From a checkpoint of a small mixture-of-experts model trained on Wikipedia: 100M parameters.
Below are experts of layer 2 (counted from 0) of a mixture-of-experts language model. Rows are named router (the router's row for the expert), up (a neuron's input weights, with its number) and show model dimensions 128-191. Each number is 128 + 32 x the weight over its row's rms, rounded and kept within 0 to 255.
Before each expert's rows: a language model's description of what the expert responds to; "gets" lists some tokens that make up at least twice as much of what it gets as of all text. This comes from a sample of Wikipedia text that the model never trained on. Tokens count by the router's weight.

# expert 9
What it handles: Table separators, mid-word pieces. Pipe separators between numbers in results tables, semicolons, colons and month names in dates, plus word pieces like at, it, ak.
gets: " | ", "it", "; ", "at", ", ", " "
router [149 144 126 139 161 106 146 116 125  87 112 137 158 158 166 111 116  49 118 143 144 119 151  56  94 125 139 173 100 138 115 125 105 119 107  90  82 155  97 102 104 118  95 210 108  97 214  89  72 116 113 108 183 124 152 223 122 152 133 109 123 137 133 116]
up0 [142  54 169 114 142 132 144 122 127  90 150 125  68  86 194 103  93 116 123 170 140  87  97 132 165 200 159 121 163 182 140 153  73 111 133 114 130 104 128 100 199 127 117 165 174 123 106 178 155 107 116  87 184 131 158 105 155 127  97 119 167 154 196  99]
up1 [148 156 102 117 114 116 135 166 186  95 106 128 147 184 108 119 138  77 151 156  93  85 140  93  86  86 142 125 127 141 147 153 164  81 118  78  78 116 126 166 141 115 101 138 132 161 178 133 112  62 124 142  93 130 128 159 151 144 161 120 142 147  56 127]
up2 [ 83 173 130 186 112 117  65 149 106 138  89 192 126 126  59 124  88  73 149 133 147  85 139 119  88  85 143 144  83 143 150 128 146 161 148 129 125 184 110  43 102 145  70 131 147  37 136  95 129 153  77 108  93 151 109 139 150 126 185 131 152 107 135  63]

# expert 26
What it handles: Verb and noun stems. Stems awaiting a suffix, such as absor-b-ed, form, develop, pass, caus, and -ment/-ent pieces like Amend-ment.
gets: "b", "ent", "ment", " form", "ult", "B"
router [ 88  89 121 140 118 101 137 107 122 101  98 101 154 136 138  93  87  43 161 168 180 126 142 138 126 165 120 144 149 114 102 177  84 107  98  95 141 129 200  86 127 110 143 156 157 106 131 195 123 123  70  54  94 114 164  98 136 153 127 203  85 159  80 148]
up0 [119 123 124 114 146 137 148 152  80  59 120 102 152 153 140 162 144 134  81  92  99 139 132 140  88 148 180 132 138 128  78 110 172  61  97 167 130 102 164 177 104 137 129  94 136  79 106 124 125 140 123  69 147 162 108 159 141 173 104 171 118  73 169 159]
up1 [ 63 100 145 158 141 151 116 141 122 150 129 179 126 116 128 126 165  74 122 125 150 173 116 132 101 195 178  96 141  89 136 152 105 142 148 152  70 124 184 147 130  57 107 112 207 102 164 142 117  13 103 137 130 101 161 115 108 102 136 163 120 154 159 129]
up2 [117 123 168  78 105  47 214  87  65 144 113  83 127 100 127 118 135 101 135 137  78  84 150 105 116 112  76 165  65 124  93  96 107  95 170 153 111 102 203 153 132 135 102 181  92 117 136 117 122 134  81 113 146  87  78 191 137 124 131 158 183 124  99 151]

# expert 10
What it handles: Name-ending syllables. Middle or final word pieces of names and words, like an, er, us, ia, ars, as in Sudarshan, Andersen, Canaria.
gets: "er", "an", "on", "y", "ar", "us"
router [122  75 183 134 143 165 149 143 104 109 141 162 147 136 178  90 115  91 189 120 125 153 120 102 191 105 153 175  68 177 126 147 164 188 167 130 135 159 184 151 139  98 150 108 142 136 112 110 114 124  66 174 153 110 112 210 103  79 127 107 112 168 159 135]
up0 [ 76 123 103 172 213 115 189 120 110 160 134 121  81 158  58 179 114 100 190 133 124 149 145 163 118 199  81 180 144 149 127 150 123 130 151 160 128  81  91 111 169 105 132 157  90 153 123  98 136 123  99 142 153 125 112 181 106 102 157 124 109  95 121 135]
up1 [178 106 142 127 113 142 103 119  87  93 145 147 120 146 180  87 133 150 180 134 147 138 122  67 199 134 107 153 144 159 105 170 104 168 130 128 152 146 138 163 115 118 173 119 139 121 109  95 110 175 102 111 162 178 181 114  95 129 193 165 112 204 154 101]
up2 [110 109 102 163 154 155 127 182 106 159 143 186 153 127 150 123 110  61 125 119 147  67 101 131  90 112 108 139 115 213   6  33 137  71 102 170 116 182 119  91 133 144 106 130 107 163 137 115 144 127 129 148  91 136 211 189 161  99 147  72 125 103 126 132]

# expert 4
What it handles: Section heading markers. Wiki heading equals signs around section titles like ==Awards==, and first word-pieces starting a paragraph or line, such as The, St, F.
gets: "==", "===", "em", " ==", " un", " ==="
router [ 76 118 146 135 142 165 146 119 121 109  96 113 107 186 126 105 129 112 172 165  79 145 163 148  76 123 179 184  82 126 159 150 136  45 168 104  96 153 148  64 116 127 116  99 145 138  79 152 113 113  95 122 113  98 149 133 130 141 128 158  68 106 138 132]
up0 [113 150 113 170 142 102 131 115 115 125 108 172 158  55 109 145 130 157 168 114 169  56 127 103  97 117 128 165 135 103 166 141  88 199  72 161 143 146 173 116 154 107 118  79 118 121 158 154 142  75 119  94 154 114 140  76 149 152  98 118 147 137 164 152]
up1 [104 111 134 130 132 119 138 114 150 140 142 161 143 155 164 123 100  97 156 135 125 155 133 101 116 128 134 156 162  64 107 112 110 113 123  68 202 121 165  65 159 114 165  97 162  80  81 103 109  96  98 130 136 115 168 124 144  99 201 146  98 106 121 122]
up2 [105 144 139 178 125 112 130 127 155 144  71  95 177  79 163 189  93 131 187 157  70 124 120 149 109 170 150 172 126 122  91 115 127 121  96 130 123  81 191 132 113 147 136  65 183 122  99 160 184 110 154 124 122 121 162 152 132 138 170  91 131 156  96 169]

# expert 24
What it handles: Word-initial letter pieces. Short opening pieces of words after a space, such as f, p, th, kn, se, em, later completed by the next token.
gets: "e", " f", " p", " b", " d", " c"
router [194 130 143 127 164 114 125 118 106 116  81 125  98 151 180 121 151 134 142 143 132 158 126  80 136  75 131 117 188 179 144 165 160 125 120 175 104 110 126 122  93  80 130  86 145 128 153  91 126  91  98 129 142 136 110 176 143 121 144 125 170 113  86 152]
up0 [155 122 117 151 143  86 107  90  92 113  85 126 113  85 150 147  72 173 136  64 144  91 131  96 154 153  98 173 103  82 134 162 161 152 141 146  97 146 134 130 144 150  63 193 140 136 129 113 158 167 122 122 150  82 167 184 114  96  90 126 100 104 196 136]
up1 [137  44 116  38 142 122  96 120 111 130 101 129 137 104 178 160 158  75  89 128 172 176 107 119  59 113 136 143 143 137 122 167 177 149 164 137 133 204 186  96 142 126 140  76  87 104  94 171  92  97 100 133 198 128  79 163  62 140 170 157 101 136 153 171]
up2 [153 107 169 141 138 114 123 137 125 107 124  83  79  78 114 154 133 182 155 133 129 123 140 139  96  87 138  95  75 163 117 180  95 100 155 138 120 113 166 129 118 122  65 127 165 124 195 121 147  69  94  99 116 153 111  93 162 109 170 108 105 109 149 137]

# expert 30
What it handles: Periods and sentence ends. Full stops ending sentences, decimal points like 91.5 and 70.51, abbreviation dots as Rev., plus dashes and by:.
gets: ".", "–", ":", ").", "s.", " by"
router [106 109 117 161 163 134 175  81 153 138 120  83 115 129 158 130 162 130 129  95  84  56 143 120 139  87 172 154 113 172 116 174 150 151 167  73 107 122  86 142  91 127 111 162 163 144 154 135 111 112 109 159  98 123 126 141  77 147 119 133 144 153 107 129]
up0 [138 141 109 138 114 183 137 143 139 153 110 121 123 129 156 130 131 139 156 130  93 151 109 138 158 188 106 131  83 113 167 115 100 125 128  89 139 140  97 131  85 115 127 144 104 116 150 121 118 114  99  83 135 104 159 164 112  97 177  58 126 165 171 125]
up1 [182 106  87 121 156 169 124 115 177 149 148  93 151 118 140 135 120 193 141 174 157 116 165  77 139 154 137  77 149 124  82 126 122 121 176 132 101 164 188  68  67  97 119 185 107 106  92  92 184  91 181 112 159 146 175 118  63 125 142 149  90 146 159  94]
up2 [137 114 132 147  99 140 150  85 180 149 132  37 138 158 162 140 166 111 139  89 108  93 130 168 194 120 116 166 101 119  98 136 130 118 149 111 137 156 129 150  87 141  53 141 155  96  58 103 116  90  92 100 167  97 155 134 156 154 128  83 141 121  96 103]

# expert 19
What it handles: Foreign and non-ASCII pieces. Vowel pieces and UTF-8 byte fragments inside foreign names and CJK text, like Espejo, Heilige, Chinese characters, and off in playoffs.
gets: "a", "o", "il", " S", " L", "io"
router [181  94 136  85 216 144  99 121 144  98 142 118 105 188 144 108 156 211 132 111 135 107 151 137 137  47 116 136 112 108 102 172 195 124 170 114 125 143 139  90  93 138 158 112 182  77 189 102 153  98 118 172 101 140 155 162 179 148  43 132 107 139 107 143]
up0 [ 86 114 112 111 189 132  89 140 105 135 130 102 129  88  79  68 119 182 100 150 162  35 128 118 155 119 132 136 140 130 146 104 120 108 209 109 196 147 155  78 134 111 108 140  79 120 165 165 170  54  87 103 100 159 176 148 104 166 137 109 100 150  89  86]
up1 [ 96 125 104 100 138 170 138  99 134 150 165 138 106 165  75 119 132 150 133 128  93 133 119  92  97 142  65  97  82 151 151 133 150 131 196 110 186 140  84  95  79 139 103  73 162 194 183  93 131  95 194  97  75 119 123 185  87 113 112  95 107  73 146 131]
up2 [143  97 128 150 152 141 123  74 101 170 127 115 115  94  79  93  83 100  76 145 101  66 109 168 123 147 142 134  99 119  75  74 151 128 144 220 120 123 124  90  94 125 106 117 153 128 144  38 140 105  99 120 109 180  75 133 106 134 118  94 215 144 171 124]

# expert 22
What it handles: Word-initial consonant pieces. Opening letters and prefixes of words split by the tokenizer, like t, cont, int, ext, f, and year digits such as 1 in 1881.
gets: "1", "t", "c", "f", "2", " s"
router [ 65 115 154 137 172 156 114 112 140 124  83 113 128 114 137  97 157 151 123 172 132 143  97 151 145 128 113 131 116 171 113 148  95 118 144 156 104 179  76 124 103  91  77 108 140 136  87 105 132 118 111 129 185 164  78 101 122 145 146 206 135 139 114 123]
up0 [ 87 156 108  93  85 146 201 136 160 137 151 165 172  89 127 175  57 125 179 115 103 144  33 101 177  81 182 122 134 146 149 123 174 126 124 146 129 136  90 116  60 139 102 179 178 106 104 148 185 170 128 124 147 141 108  65 211 122  95 167 113 143 128 120]
up1 [159  98  97 140 125 163  77 181 122 151 123 117 122  86 129  44 118  99 179 113  90 221 154 135 140  76 147 172 179 176 139 134 165 152 148 117 120  91  87 125 140 104 164  97 171 106 106 144 138  82 165 171 144  64 197 129 161 170 114 124 104 108  89  56]
up2 [130 126 179  86  95  95  88 152 132 127 139 145  76 178 167  97  85 138 166 149  66 153 137 189 156  52 116 113 123 124 134 103 130 149 148 129 126 167 129 156 155 145 124  94 139 154  53 130 139 164 100 148  89 121 151 100 133 113  93 107 149  81 129 180]

# expert 27
What it handles: Mid-word vowel syllables. Inner syllables after an opening consonant, such as p-un-ishing, p-in-ch, sw-im-ming, and prefixes con, trans, comp.
gets: "in", "u", "os", "un", "um", "le"
router [144 119 170 154  58  98 154  99 141 133 105  99  46 175 120 136  86 112 112 163 122  96 185 110 160 114 187 107  93 176  92 152 111 143 145  56 119  95 130 111 117 117 159 153 145 110 134  67 155 121 149 105  98 109  64 161 117 134 137 210 117 156 106 107]
up0 [ 95 138 132 106 126 107 153 127 169  92  91 113 108 159  74 120  72 147 109 124 110 125 121 140 100 133 153 123 101 124 156 130 112 116 105 156 159 108 119  92 127 163 123  71 109 117 100 170  90 148 103 136 108 115 122 182  50  63 120 147 118 146 143 177]
up1 [143 126 143  35 119 133 120 138  84  83 196 172 111 194  82 145 139 149 125 112  75 119 186 123 134 113 154  89 137  73 105 157  60 152 116 161 149 143 128 101 121  87 162 149 146 159  85 141 172 122 145 209 110 127 136 160 108 168 132 122  71 100  81 170]
up2 [156  95  89  93  98  93  97 136 125 141 127 195 143 189 173 135 152 112 129 124 138 135 182  87  89 176 115  98 110 134  83 128  95 149 196  94 129 131 140  83 120 106 149 126  47  72  87 112 138  98 139 178 133  94 159 161  88 129 110 168 140  93 148 120]

# expert 14
What it handles: Word-final pieces, time words. Word-ending pieces that close a word, such as fanz-ine, Div-ine, c-are, plus time words like season, year, 2-012.
gets: "ine", "th", "en", "se", "ure", "ate"
router [ 98 173 156 155 110  85 171 116  52 145  80 120 118 104 133 146 120 118 149 117  76 103 132 102  68 110 149 184  98  99  83 145  95 180 151 137 105 138 183 180 132  90 130 109 157  85 110 175  48  89 127 137 145 152 176 147 110 177  87 108 111 182 109 180]
up0 [165 104 139 131 114 116 113 168  86 113  36 161 187 121 132 129 129 151 167  73 169 178 170 153 152 138  91 129  97 111 105 122  81 109 188 125  90 110  70 112 119 130 138 162  98  54 106 176 116 156  94 156 124 203 138 152 123 128 121 149 179 149 158  67]
up1 [181  93 107  53 104 139 136 141  96 129 107  81 104 108 152 108 148 125 140 104 157 116 123 131 124 111 137 179 154 107  90 168 160 161  83 107 127 143  94 126 148 113  85  71 144 113  89  84 153  91 147 119 104 157 157 135 180 176 187 158 112 151 117 160]
up2 [182 114 155 152 176 141 107  96 104 113 161 150 126  93 172  31 139 193 196 182 136 135 140 143  86 180 110 132 155 149 146  90 173 173 123 149 118 116 144  87 118 138 109 108 121  90 109  95 173 145 105 137 143 144 133 141 126  82 131  93 182 162 142  97]

# expert 17
What it handles: Personal first names. First names and name-internal pieces of people, often in sports tables: William, David, R-ay, Ab-el, Mic-hel.
gets: "el", "ie", "ay", "av", "ell", "ord"
router [176  80 133 129 137 115 137  96  95 116 117 105 151 149 122 165 232 131 143 169 135 135 141 143 143 149 174 181  70 129 113 154 137 109 160  70 126 153 150 130 132 143  99 173 140 119 100  87 117  96  65 131 129 143 111 145  69 139 125 132 110 160 164 140]
up0 [134  80 106 102 128 184 102  59 148 143 192 127 147 177 137 138  72  88 157  98 119 123  76 168  99 154 135 165 130 125 126  70 102 114 160 106 110 155 129  96  98 131 109 109 112 169 119 127 110 166  50 119 164 133 122 162 109  95  83  81 156 147 104 165]
up1 [162 165 113 143 193  79 107  60 159 140 173 180 156 134 134 108 126 115  97 124 190 118  98 119 129 129 146 133  91 123  96 172 122 131 153 158  92 150 110 125  76 185 190 162 155  94 120 102 106  83 130 157 127 121 153  93  75 145 161 133 167 119 133 117]
up2 [144 144 175 126 141  66 162 114 131 116 105 141 167 133 124 136 139  74  94 125 114  98 145  77 165 182 120 174 158 158 129 110 157 140 127 143  43 185  91 117  94 142 132 119 171 176  75 103 140 146 115 181 127 175 140 119 144 197 154 156  68 105 140 130]

# expert 18
What it handles: Digits and "in". Single digits in stat tables, scores and years, plus the preposition in, as in In June 2025.
gets: "2", "1", " in", "0", "3", "5"
router [115 102 137 131 117 163 118 121 124 129  89 128 168 153 123  98 151 127 127 154  68  72 130 145 122 114 145 120 156 215  97 158  88 108 165 110 124 161 163 120 105  72  90  77 142  95 160 104  97 103 141 122 137 121 113 113 112 144 122 159 172 114 147  95]
up0 [137  88  90 158 112 144 141 124 106 160 124 142 103 126 111  61 164 107 122 106 116 181 112  61 158 116 134  93 120 103 127 109 132 186 229  97 159 112 110 180 105  80  65 147 149 172 103 188  91  97 149 148 138 164 160 128 113 117 172  69  86 132  90 123]
up1 [114  43 135  26 150 131 126 157  63 104  92  42 148 167 149 117 137  95 135 100 184 136 130 179 180 151 140 138 126 107 112  93 118 122 131 138  83  90 130  83 101 159 122 131 167 108 157 138  92 146 133 125 150 127 140 148 104 132 117 154 173 125 140 127]
up2 [178 111 163 151 116 126 144 129 124  99 155  98 129 119  84 133  97 161 127 108 149  86 132 145  91 125  99 111 149 103 105 135 150 110 157 177 181  93  73 117 140 125 143 121 101 128 131 102 109 124  82 156  96 103 103 107 117 113 124 117 143  90  75 124]

# expert 6
What it handles: Prepositions with "the". Prepositions and articles joined with the, such as for the, of the, to the, as the, plus table-row pipes.
gets: " the", " of the", " for", " The", "|", " in the"
router [154 104 117  78 116 126 130  91  93 101  50 165  87 134 159 112 128 164 125 123  66  64 141 148 129 117 166 146 141 143 161 142  96 130 125 135 143 142 145  87 110 107 143 140 164 113 189 134  81  89 131 120 173 126  93 115  97 130 105 178 104 115  80 102]
up0 [134 167  76 196 128 136  66 112 129 140 133 142 174 185 130 155  90 176 143 108 183 118 135  93 154 136 147 162 126 164  96 116 132 106  96 120 102  85 125 153 104 142 145 199 177 107 152 136 155 115 153 131 151 113 165  70 145 154 144 124 159 177 129 134]
up1 [132 116 122 123 142 125 110 116 108 133  98 190 106  88  61 110 114  98 134 166 176  88 119 103 108 113 113 123 178 137 106 135 112 105 151 134 136 122 110 143 142 107 180 142 120 124 158 102  96  89 120  98 116  70 159 103  90 125 194  28 107 152 123 120]
up2 [130 123 105 106 134 113 117 125 199 151  98 106 151 104 150 137 139 143 158 123 121 134 125  73 177 124 152 188  82 152 148 209 177 194 163 137 148 175 165  94 107 123  26 146 118 125  96 170 158 137 117 105 118  99 157  48 107 169 106 147 118  14 131  95]

# expert 16
What it handles: Verb stems, word pieces. Verb stems before an ending, especially after w or se, like wears, wields, seize, play, lead, plus -ing, -or and colons.
gets: ":", "ing", "or", "ound", "ank", "ock"
router [126 125 120 162 177 153 125  79 129 130  97 105  87 149 156 115 155 131 137 158 117 111 119 107  70 117 153 161  85  77 125 150  89 182 199  94 120 184 147  82 114 116 152 177 156 118 149 164 116  68  91 114 106 167  87 171 132  97  75  89 144 128  86 118]
up0 [162 108 127 153 133 175 134 138 159  69  60  80  80 103 152 128 104 113 139 108  78 119 140 108  68 167 175 192 136 121 152 108 168 122 176 114 132 154 123  69 161 152 125 147 123 129 100 110  92 142 151  95  78 118 125 147  85  99  95 166 136 155 133 119]
up1 [163 122 163 108 117 109 130 159 188 123 126 141 109 125 106  87 138 129 150 101 124 183 170 135 124  95 161 113 146 120 144 118 133 131 142 114 105 157 147 145 112 170 121  47 145  86 159 138  89 143 119 121 129 110 125 118 106 142 131 174 201  96 145 200]
up2 [123 146 170 116 116 124 168  83 173 177 115  50 101 173 148 134  66  54 113 108  87  80  67 103 148 114 137 102  91 105  98 164  99 115 132 146 126 140 181  60 136 154 150 151 132  41 140 145 114 124  66 116 129 142  62 156 140 136 101 143 121 125 115  85]

# expert 7
What it handles: Function words, adverb endings. Verbs and connectives in running prose like was, are, has, also, to, that, but, plus -ly adverb endings such as actually, generally.
gets: " to", " was", " is", "ly", " were", " that"
router [ 97 156 153  83  73 113 105  95 186 112 136 116 133 150 140  89 119 162 125 117 136 102 163  73  41 191 145 128 128 102 140 122 172 109 164  80  89 103 130 162  61 118 128  97 143 144 106  70 141 101  79 167  63 122 111 179 173 111 123 159 175 118 161 152]
up0 [ 95 103  96 182 157 117 171 123  89  91  90  57 133 135  87 149 102 143 116 140 144 107 147 147 115  88 164  90 176 120 117 118 102 159 142  96 125 118 130 151 160 107 131 108  83 145 100  88 129  85 146 164 153 104 104 122 107 151 106 138 149 162 137 128]
up1 [125 156 134 187 167 190 101 147 153 183  58 185 146 122 214 111  64 165 121 103 150 155 172 149 171 123 168 109 127 124 161 166  83  73 137 137 117  79 144 163 119 128 135  85 172 142  63 174  56 133 100 135  75 108  85 146 156 146 126 147 153 126 160 132]
up2 [ 67  97 157  34 159 156 145 149 162 105  57 155 178 139 148 171 145 102 118 140  61  99 116  19  64 126 112 156 116 165 132 187  92 133 125 104 140  75 159 108 143 117 135 158 164 126 146 112 128 111 144 130  50 144 122 106 175 147  97 124 140 163 139  88]

# expert 23
What it handles: Verb endings, particles. Past-tense and participle endings and verb particles after a stem or was: destroy-ed, -ated, -ing, up, out, used, released.
gets: "ed", "ated", "ation", " up", "ing", "ations"
router [ 71 148 163  91  85 156 163 122  80 115 109  99  87 136 133 111 130  82 125 149  85  69 134 129  97  61 131 107 121 136 100 137 146  98 134 117 101 172  83  99 148 153 136 125 131 133 130 161  94 101  98  89 174  96 114 241 136 163 123 142 150 161 143 108]
up0 [124 150  78  57 166 112 147  86  92 136 156 156 127 106 149  69 181 144 185 154 113  80  87 162  67  63 171 129 177 170 137 124 166 147  79 118 156 147  92 169 101 115 112 102 138 138  95  63 119 115  65  97 104 132 146 141 126 115 169 158 132 132 128 141]
up1 [123 110 137 126 167 176 199  89 150 152 101 160 193 143 162 100  94  75 107 146 174 101 125 150 133 100 150 126 126  98 136  88 153  93 151  77  96 130 101  98 107 148 125 117 161 133 210 137  46 163 124  88 130 121  84 107  81 144 153 143 105 179 131 168]
up2 [127 129 124 151 102 139 130 147 167  73 123 127 174 113 134  87 135 152 105 142 106 145 116 187  89  91 183 156  85 126  55 158 103 158 132 140  61 112 186 156  78 158 120 148  98 126  95 110 107  94 178 110 102  61 138 143 149  95  57  98 117  97 176 117]

# expert 29
What it handles: Mid-word stems. Middle-of-word pieces before suffixes like -ic, -ation, -ment: Invest-ig-ation, ob-ject, inter-est, Copenh-ag-en, Alexandroup-ol-is.
gets: "st", "ot", "est", "ig", "ist", "r"
router [127  87  98 178 150 153 123 139 133  91 119  65  86 123 132 141 116  92 166 182 106 110 140 102 117  94 184 190 105 112 177 100 128 102 140 197  57 175 117 124  59  93 125 197 119  85 186 196 112  98 130  97  86 101  64 200  77 160  72 225 116 142  98 158]
up0 [108 121 142 117  68 121 122 138  98 132  69  91 147 175 130 178 161 111 145 154 137 156 126  76 209 125 127 141 153 122 118  90 108 176  93 130 121 110 126  59 146 103 137 171  97 151 118 148  99 156 155  90 104 116  74  93 105 139 141 187 178  86  56 127]
up1 [156  99 108 112  84 152 118  99 189 131  94  67  70 151 122 178 119 157 168 125 149 130  97 100 120 148 137 111  99 108  86 150 156 140  71 192 137  98  80  95 149 105 130 109 148  95 123 106 101 109 111 123 147 120  98  78  63 148 117 192  81 137 141 153]
up2 [ 83  91 123 115 124 130 119 123 146 113 142 147 191 109 128 165 129 182 129 176 154  77 146 161 109 106 156 169 162 113  74 108 159 141 185 139 116 126  70 121  66  93 138 128 132 122 129 165 147 141 137 115 165 175  86  95 196 225  86 119 108 188 126  96]

# expert 0
What it handles: Adjective suffixes, possessives. Word-final adjective suffixes like -ic, -ical, -ous, -ular, plus possessives his, its, their, 's and of the.
gets: "'s", "ic", " his", " of", " from", "ical"
router [102 110 126 105  97 166 163 131 116 130  93  99 102 120 173 117 148 123 179 136 111 124 153 153 136 120 160 139 116 167 159 130 136 129 137 140 115 109 148 132 135 115 143 109 135 117 163  41 145  88 130 110 125  98 127 118  13 132 147 144 100 118 105 219]
up0 [ 94 156 100 140 142 172  88 120  96 139 163  84 109 116 181 146 140  74 151 138 134 128 160 140 162 169 108 143 112 119 123  88 146 142 104 185  90  95 161 140 134 205 143 142  90 183 126  90  84 104 144 119 138 118 155 117 121 193 108 156 127  81  80 158]
up1 [129 135 114  87 193 181 126  80 170 135 171 178 157 172 105 111 117 109 137 106 127  83 150 101 117  63 123 146 147 133 168 118 197  88 113  97 134 127 121 153 135 146 144 154 108 180  73 125 132 134 132  85 109 123 113  99 164  83 154 128 109 152 150 159]
up2 [127  72 108 129 101 100 125  93 159  54  84 122 131 125 137 159 134 162 158 181 234 120  88 115  98 144 110 162 129 204 134 102  75  68 166 165 153 102 129 117 110 140  96  34 104 150 179 145 118  97 162 111 153 157 113  74 150 211  78  95 156 169 125 158]

# expert 12
What it handles: Letters in acronyms, names. Capital letters inside acronyms such as SPD, SPL, GBR, and odd consonant pieces inside foreign names or words like puzzles.
gets: "p", "z", "S", "ch", "P", "v"
router [183  71  90 149 125 143 111 129 122  99 141 102 121 140 113  99 117  64 148 221  82 113 180 148 135 162 134 122 111  90 111 149 215 126 103 128  95 157  79  92 107  83  91 107 160 146 108 120 155 107 104 158 172 148 168 109 161 114 131 143 193 195 162 153]
up0 [119 126 163 121 111 193  88 157  77 164  84 190 162  58  68 132 107 156 108 141 146 101 121  55  84  53 132 104  97 177  91 111 129 136 176 150 161  49 137 193 114 126  85 120 120 130 142  90 112  83  83 207 107 195 157 173 141  90 133 155 158 122 108  80]
up1 [137 153 167  98 193 148 104 141 115 106 130 170 115 147 107 124 127 181 125  91 127 105 117 151 100 164 120 129 151 180 130 131  47 103 151 128  76  92 121  83  93 113 125  90 134 113 116 140 196 155 123  86 130 156 185  87 128 168 146 111 138  98 114 136]
up2 [112 178 122 145  96  99 156 161 110  26 119  80 148 166  81 110 152 203 117 125 117 135  83 109 165 107 154 178 132 153 113 143 173 140 143 173  91 153 152  90 105  97 125  94 115  58  85  92 132 113 189  87 112  61 102 172 122 139 160 142 180  96 115 162]

# expert 3
What it handles: Space before capitals. Bare spaces and single letters right after a word, often opening a capitalised name or a new line: Stella 34, Ramesh, Lord Seeker.
gets: " ", "h", " B", " H", " C", " R"
router [153 157 151 130 112 215 158 124 152 115 131 134 153 141 117 106 157 155 170 165 139 140 135 106 109 165 112 136 174 245 168 154 154  74 131 168 134 146  99  89 103 123 111  67 140 114 158  80 121 117 133 108 165  98 141  98 153 145 116  88 113 105 151 146]
up0 [117 142 103 146 151 149 191 139 129  61 134  73  94 110 113 142 110 166 145 105 104 153 174 115 146 127 110 140 111 149  89 118 133 105 146 107 169 105 104  66 123 128  92 133 113 145 133 163 136 125 128 174  45 107  86 100 137 155 107  77 128 161 117 175]
up1 [218 127 126 120 126 139  83 116 121 129 141 112 146  84 151 173 127 113 164 141 143 136  89 167 154 104 100 145 153  85 118  58 128 150  87 154 154 148  79 134 116 133  82 207 108 140 136 120  67 147  99 169 154 133  82 121 168 111 140  96 131  71  84 113]
up2 [113 183 160 134  63 115  77 115 135  92 145 159 177 165  66 102 179 110 153 117  87 121 128 123 117 131 140  92  99 153 155 195 107 142 153 122 154 158 174 145 161 115  92 122 148 158 108  89 103 102 153 114 127 173 161 101 156 145  89 105 223  94  93 125]

# expert 21
What it handles: Ordinals, counts, media nouns. Words after the or a such as first, two, three, this, final, film, album, and closing quote marks.
gets: " first", "'", " two", " one", "\"", " this"
router [163  69 122  53 116 130 135  93 145  74 150  94  93 111 152 114 132 104 126 147 115 134 187 181 138  70 195 173 171 151 175 143 144  92 116 111 120 160 143 150 113 147 145 117 174  73 142  83 103 100 118  61 101 119 118 127 148 120  95 169 156 113  97 217]
up0 [128  72 130 114  76  93 149 153 133  53  81  62 113  94 141 112 139 133  90 139  65  75 148 179 138 146 155  97 148  70  98 136 119 102 144  79 151 129 159 129 190 181 218  64  86  82 130 127  88 124 181 136  91  92 116  80 106 111 176  61 168 115  98 128]
up1 [121  94 133 147  94 115 137 116 150 151  92  90 126 152 143 136 122 130 119 159  77 105 147 100 108 153 148 124 117 120  79 163 146 104 100 128 154  75 152  98 125  81  90  87 123 166 119 184 186 106 109 141 142 120 171 134  81 136 123 103 129 105 110 172]
up2 [148 129  94 105 158 117  99  43  80 104 207 142 126 131  92 157  79 104 115  97 133  88 112 169 126  99  97 160 168 133  99 113 175 116 178 117 157 148 112 105 114 101 106  82 122 131  76 105 105  98 110 160 175 106 104 126 155 126 138 129 116 149 119 144]

# expert 20
What it handles: Foreign name syllables. Short syllables inside non-English names after a capital letter, especially Indian, Greenlandic, Arabic: K-ad-am, K-ang-ilinnguit, C-hel-sea.
gets: "ad", "ag", "as", "ol", "id", "d"
router [178 126 109 162 136 209 178 138  85 128 141 141 139 106 150 103 139  90 145 185 149 102 106  97 114 106 116  96 129 121 161 138 128 120 131  93 127 119  84 146 142 108 132 158 174 106  81  99 136 118 143 137 103  93 120 117 116 124  75 146 173 187 124 135]
up0 [106 110 164 112 141 126 124 101  89 139 128  66 118 134 138  71 200 130 147  98  89 160 110  84 102 101 118  83 194  73  99 115 118 144 141 114 103  91  94 141 107  97 204 131 167 172 196 135 103 141 170  99  88 132 154 138 120  90  98 157 166 109  67 153]
up1 [151 102 138 114 178 135 137 115 110 147 140  75 177 122 124 133  84 162 110 138 204  39  95 104 164  75 166 178 105 116 145 123  54 121 173 142 105 140 139 195 127 148 144  47  99 120 160 191 172 173 118  98 110 121 158 107 112 117 142  85 117 189 125 185]
up2 [151  94 178 172  64  50 164 139 151 158 126 165 154 108  98  78 125 170  59 151 126 126 141 138  89 168 144 120  92  92  78 115 100 132 111 133 103 135 138 110 150 110 134  94  88 122 167 153 113 161  38 134  91 119 144  46 197 167 128  79  90  99 153 166]

# expert 25
What it handles: Capital initial letters. Single capital or consonant letters beginning names or sentences after line breaks, dashes or pipes, like G, K, M, D, and k/g inside names.
gets: "k", "g", " G", " K", " M", " B"
router [ 86  96 173 142 195 118 150  89 165  99 116 130 119 151 117 114 147 144 139 173  98  84 107 142 138 121 111 123 152 151  80 152  90 105 155  96 101 128 133  67 118 101  99 145 162 155 133  51 104 147  86 142 129 146  96  88  91 211 107 128 137 126 106  97]
up0 [162  88 168 178  81 175  93  98 160 169 103  90 142 118 115 113 132 152 164  91  48 110 126 106 112 137 130 161  86 118 182 125 139 110 149 143 136  94  92 180 122 124 139  90 149 178 135  93  82 203 131  88 105 140 154 183 119  76 128 135 136 130 156 116]
up1 [126 139 161 116 131  88 168 102 105 108 100 145 114 149 119 134 173 163  89 131  99  99 119 159 104 103 164 127 152 138 138 105  91 187 132 128 138  86 175  79 163 137  98 180 133 100 113 157 147 138 138 166 151 126 103  98 128 153 153  87 199 127 125 173]
up2 [146 126 133 130 148 179 143 125  78 189 185 197 180 152 106 142 108 114 186 180  96 164 124 163 147 125 176  42 143  74 169 122 145 142  89 155  85 188 132 109 158  99 175 106 137 133 164 126  91 170  91  98 128 128 120 127 146 137 162  95 138 137 140 126]